From a checkpoint of a small mixture-of-experts model trained on Wikipedia.
Size: 8 layers, width 128, vocabulary 6640, 29.9M parameters.
Below are experts of layer 3 (counted from 0) of a mixture-of-experts language model. Rows are named gate (a neuron's input weights, with its number), up (a neuron's input weights, with its number), down (a neuron's output weights, with its number) and show model dimensions 0-127. Each number is 500 + 50 x the weight over its row's rms, rounded and kept within 0 to 999. Numbers have three digits each.
Before each expert's rows: "gets" lists some tokens that make up at least twice as much of what it gets as of all text. This comes from a sample of Wikipedia text that the model never trained on. Tokens count by the router's weight.

# expert 14
gets: "y", "et", "it", "le", "ow", "ey"
gate0:534576389530505459467589561621466477570445445514439541545479552606487476529579555563478453498538595523593427493566477521412553565467491457455465505527530561530478427528491592475547545475466442541529530564419506546490571463504533509498555441530509534548538547538458479543446467514557474436491566543533460524531409510415424424457484476516567546533469595513475485503487607508535578458499
up0:475578460510471492452451587540505523493594462470466558575511544491424497495467527459453468481502381453573447563450425602419624458487483535597547553486530501480559517437502491567546426521481541544498479474508472411562448467512543540538633533481468517575488532488497431464601398517517517540467492476519494473539551482514546431481544465422503488491439431495429621467474497574436519499436
down0:536565520428528474449524497483544490494368503468539531452457499463550529585502445483536466581505525503542475463529438450498565515459435541372502543459516511410519436563416512586559523464525510525480498523580510515510540554445543485420558515428502462518472581416455487534501478530487534524436519507550394404462496555498474600486511571552467512521570388582632534512483565511575458590521

# expert 17
gets: "is", "as", "c", "os", "us", "um"
gate0:535466524454490536471559495444484522454545419591432511515510490483426475517513513487513607646498470427502544492514532449534539497558528464435505479504387526425501497488527562555532527491453500540591471525578579509456413542508501477570424567451423520565601497562548537524464459563487463374483504444524475533509549502488504444501516561472421467499406621504457556576513478429509585521585
up0:574549432461467487594485426491472423517494345599583466493517441563440545530467465544536533319461475491573560419546463470477463478535547452483489577519492492498490460523508498466515407499518459504531538523447511495442452483512477462426478565500497489525539513506455472526464414556545425464495519476503424424533549458581539463379533518541476517515558548464465445580591517487400453523503
down0:482486590528561484468538546531499541440425568570492442433534464386491544488506483537398495560433501499465529468508489569471622474584515433541573565563560484494483531470497532420509469550545564502488501463561476451606506530520490616456553539523455530503507495540565524488454407560491494602552407656574527444508500455544534532483490455524535480549540514565477567463447508499490544573561

# expert 10
gets: " M", " P", " S", " R", " L", " H"
gate0:421537459416448473518477464557455473506515556509454463514502522521503547529600463506505516355491495508428502418454459527560424545537458551504486480483499590486468483511498521598552457478513495533593467537546499519495518680539521483454523476392427491491521457483410567471393438482541475495446468533544431517481557462515415352477501602532491452576459416540486481521476477441475473507522
up0:520467577558557505489472444479560589536495495586504488555500505423466379525474465527536443440544439489534447548604486600429591519510557556474527493627520483530522484532461509416532520473488543498465463548490490493443515456539463464423548480588483492539480574424495450498557511568542517496522566441443561551450401499520470613586548527596511586478566552468454516439415555494485523467547
down0:500465401564476455563536481549495490501477434529480513492541476469504467455542602468408497525465534472481529466494625606531453535541465492487418606508585466483565523496442417479589504480503557529478527517470445525488535531509541473510451470595481396405501473560409543545457479477573487474425478439500472596592503560513519442445552558412487428455510465429565501473483619501592509538496

# expert 29
gets: " to", " by", " with", " to the", " at", " at the"
gate0:491501537461554442525511479523501547432510380465510523493506394590513417423453572548490406461480414601520407505490519536528602544474470526472433503543476462538567528483503430533541548506503388544537463376528477409501426427473457437505523517527544462525382472528489496509475426507512460560553496548497370512485516525498487488486481488578510454509439506447522463473501461449384594457476
up0:464491549436442471544479556481505401475544410492497451563541527545502490449513521565462414512580548539602431559418467416494523495468448485522447451512413503521474511495563507491514524459580538493540570457520555512662478452488619457511529523501521484539459592472484503511468540482554505520560525560562558501423567459529465516457554424522407434448464564453572376477509579529516529536441
down0:572525544492474522535438431520521591504456480393627533531548375455503453520446562445474492562398481504450450434492643503575482488439554544515483460543419538530558467463436457424538518505467479530595553458517550481522487494530383554474449544530557544498489508466540492501502447488493510520533475558578529519470509431503531413441496480539466526419525633538542520505474522412456535579513

# expert 4
gets: " | ", " ", "; ", ") | ", ": ", " |  | "
gate3:434497472480503520517485476454498444514361468598566542550497499448453566539395445479498533570547548525417492481539466510455552487427397525471534516452519467518492509505492509503570466481462450413441510554609421565440498477468393482478598459503489516500556454403496568417502515468439483504522508502432543643533549563504522473458561492472499501541460563536534487536503380505619543541533
up3:554445440528423471538484502570483506453440516439582519491508463452460525453535424597498607441478516512530476468459497504511523633463454416538437478474530616569466460514425483446594587470494465479498488433497499405490529497568504482448514591495489512475582588503496465443558526512442486517439450457496388496586505487454500512493462457582567559455486582456511568458578440546446452585505
down3:531487496450492501542458508456599500482464519455518494486523496430488593499510494561555525400513490482604558481499505465467486500449380491537499556467561477496386500498516523462612530452379612501438453451490473454377568504586486562413583522494491474551527535495471530483509630492497500546451535472545465603580512515365489452463477535494459554404551504548475509521480489446448454528493

# expert 52
gets: ")", "s", ";", "\"", "),", ") |"
gate0:572581449560558475447511467457500448543530448468520501577420499422511471514423577481569530529469497448551504399436512560500342527434506448531530495453409535526533499474441548559465420586535494470460561418499524483490460470599521431536444506470520476540497494485463505443515532557402509561506506505438399495547466459485503502595596482532419453495569533591583486478509513496523463593450
up0:527447470486610568416463461476527535493595466511517485466501469420457473526484528486473518473521436505461530473546494516561460617440446419488498370398474474485477512480474500492452530524489533483495532485584450528482409498472542542485450558426578444518447437481466591506489519589484596460509492467414513528605445414518436531536485478421540406487620451581505430475505543582464429527523
down0:499524523422434551428432541488586441584435538480480468476537510552507431506545434451478458538518499505524450544484445490473471507470416444456399455483513447443471520451517480469376563498512472530489564462526428465600509553573473633456510495544457515584511493501508465502477489590479505455408331459451447481504408508441501548482463468504539547512448533453397491568507534420492479409521

# expert 39
gets: "z", "k", "as", "j", "az", " J"
gate0:471438553439527454515470507459494516445502430472537387524564545460469470454430400480429530525529475361570475514489467538446428504474454500513508442533487465472356541571445460502493542510419533493478507505558577544521471404455482426479577583421485536541527622465502520406489511517477558514449538468508511428499589461461503610497481450533485576496496581518477475506435570484420453515434
up0:391457440534498461519445564431510533385469466483554417461452546421568490445439417466463515481573389475558472484522447426419442585380512502427521525477503490451496438508469518443552503501544496553454561538471531419503521492457484515463470448397464547516423538479488396489553501496516530585503551503519499498511507467576454498563476425410498500505504506583501407466468578465452434409517
down0:483498511388517561387457526501538474448597423564464534586450451395421485576492537547504473515460520487508509461499565445444461552569496478514448459506497557488592393542468489535598508480501546474473378594490526556516360487502499499473520443467539526558528469536532494510421541470438494454446584544397473511477591506514439509423475545556525548466552492540502491469512555516502424554566

# expert 44
gets: " |", "|", " |  |", ") |", ";", " |  |  |"
gate3:420474444512526485500482392475492459488453474436513514492573563449513479554472451476487473506431597457507474449473523317539486408503488471486402439485504438655572467516559466576518497561491499616498485595469486519552503483494441516558470445546432496478476556521452451523526484409514549532489530576538533549560448561551406497502447471507451488447517511630509522447516554456506464490461
up3:507549491488503453353496549528502505600505504455580484474471494506526443447579543468516583580527426482516539493527489449434447529524501490530568549574556576496474439543343523544450647504423509521523489436544590445480441515500510507450569509545541500539544479515538544451558529474485413564493480452460530509507402528547436500470472542544558480540502523402525579595428476468533514552436
down3:453567507440495512619471544548528545408448586541463514512453562500417443509469503477438480458491350452463483507500489519462510619465475501525463424439572572457532537581425436504502519479499533440529517409482471532533424581578536402483558542554459545495503584571404512525536529427528506497570519468507485518446530420566564451478530480542459530503448572547459541435527462429554449499520

# expert 15
gets: "al", "or", "er", "il", "in", "ol"
gate0:496430462447475567462460516395547486464494546472601631535495431444547509551518555464498446557451420584495526575525465505501489521527506512511576528559542549537430376560622502434619497541482560475520452509515492449551441494489524520545462535468428529509483522498499517551610519534525481506504529468530478559508569476518446464450422417400428516534445536568554553515430482583417464504524
up0:492412490409478499542451489612573448576458473418515463607483542486522548569485574476569474482460504462485511538470529494555504534425542385533368497538546452451453486531542428480531470480483561494534471455521543510493538442524558489517496518490487546470577556378490389453471421482620450515532509470440443570455423530475510508512554515406499487522600510486455549519444467585531429459501
down0:523550494511457470484591605607443516456479449461436517477538446483536458448443580481449500498493527560422456461485537515468596514522495633387501568467514465533558536543501472557427435493444483429517444484475500469509500575387498484584414483507671516528533454518552543438528478451491458489530434514478446593522547531552528533536462495568466426497500524472524491527546542482625471469513

# expert 56
gets: " (", ", ", " in ", " | ", " ", "- "
gate0:473454407575403445609438564446490473482431529456518506485445607472449487516444447475534547546469486509424572442476522456452434445546490521525493513360498529452445475497460606539497475544511522449467547476523580501514540599557527535502440445513472403532535489440532544485480459473453386460465605556469544490525490494445466460423551520533527548498515505481543601486553408504418513429461
up0:482484517546432497431520510537493568576517486475423535416459524553541413517532500526491372609539561485448460545545496491502606580490510546455463451574489524543524569449559412510523575587442565535524451568435543501543474444414429507512518551508482593451562535534519442514485505484581497445477539486531512395450463574496443449586506438469445476461466486516476393427471560519587499487473
down0:511493532505510459575570532556470509496444469438536484540513462498475511471489396575464405582511527529518476461440465498510523506616421563547487579432601540463467444511475508494607555534516460548435600535416469570524506407530559480475565465462488487557532503508495466538452517482391377561543484495510452467483529557397559534558515465483506479433407438414520516537512435463522477399440

# expert 30
gets: "–", " as", " after", " In", " that", "In"
gate3:472485512431519523516481521472536443476454481446544506435467482456537516492468426405420494438505505519527577363525452523489571458482507502511553540507506514475533522602421548567442584579486553648469462452418474413447520449493443552505466491530460540494522405521490518546345469519557584383537456475453489549539500516429422585510503532450510506502510456448511526429452452564476442521499
up3:548554408452523472514476467452530545472579552492552517508593463467515432435513482514559485541460523470412487638464447522450415522470494415530423541466508476436449483501502494409517495524550456388570538463543534503612487472517461447529508507523565457493580468587501429515468550584446422461454464546487423503459587443540438458490452498496400484479491510589528487478596500402542412508523
down3:398479586519431475519393525544437494516531516508421454542560507601477494471502529567583424463516473504381661566617554432592539563539502527477518479512424423541427552479508516498519449476550497589476533505513494585485412534475487503488435462545446508500522489517474590426485533512490490559482478561471550536543530486425534530549546506461414516525521480470489461584546498462518558578443

# expert 25
gets: " of", " in", " for", " on", " from", " of the"
gate0:404487503507507459420493533487516511464543399502568462487428547479452493488497507409545507496525544490476437508507625518550540530475507494633430534458465504612509505449495446571537554486510453464439528458552536453410473482501493500527558545521472518612434532528486594426496477466506574538524465505454496469472489504495485445449596512588313559524558467409452454515561539400533501501531
up0:558523529476513517577615517431482459545390525434554475506537496531505479503521536609481498472542562546387459457524475487530485493608484504522422494497524517447585378444625493484384591512543446484464565502559444436551450552463538501489470491529614463557518482536542538534531475459473535470465493497497588558531484450493534604490533411457521439453515426504395502472516416517477487473502
down0:440487481501467560531523472492587568525498433464498533488537484452491525535424449482527485527448583486528595550442469408507453524432525526438431467487361535512486494474535537439456550445484528455402572501514567499485581541485524532485579486650412498555463493507461501570489482559478542515506392527534456472473400518522568410516573443515474453460367480462404524489451523500477473417543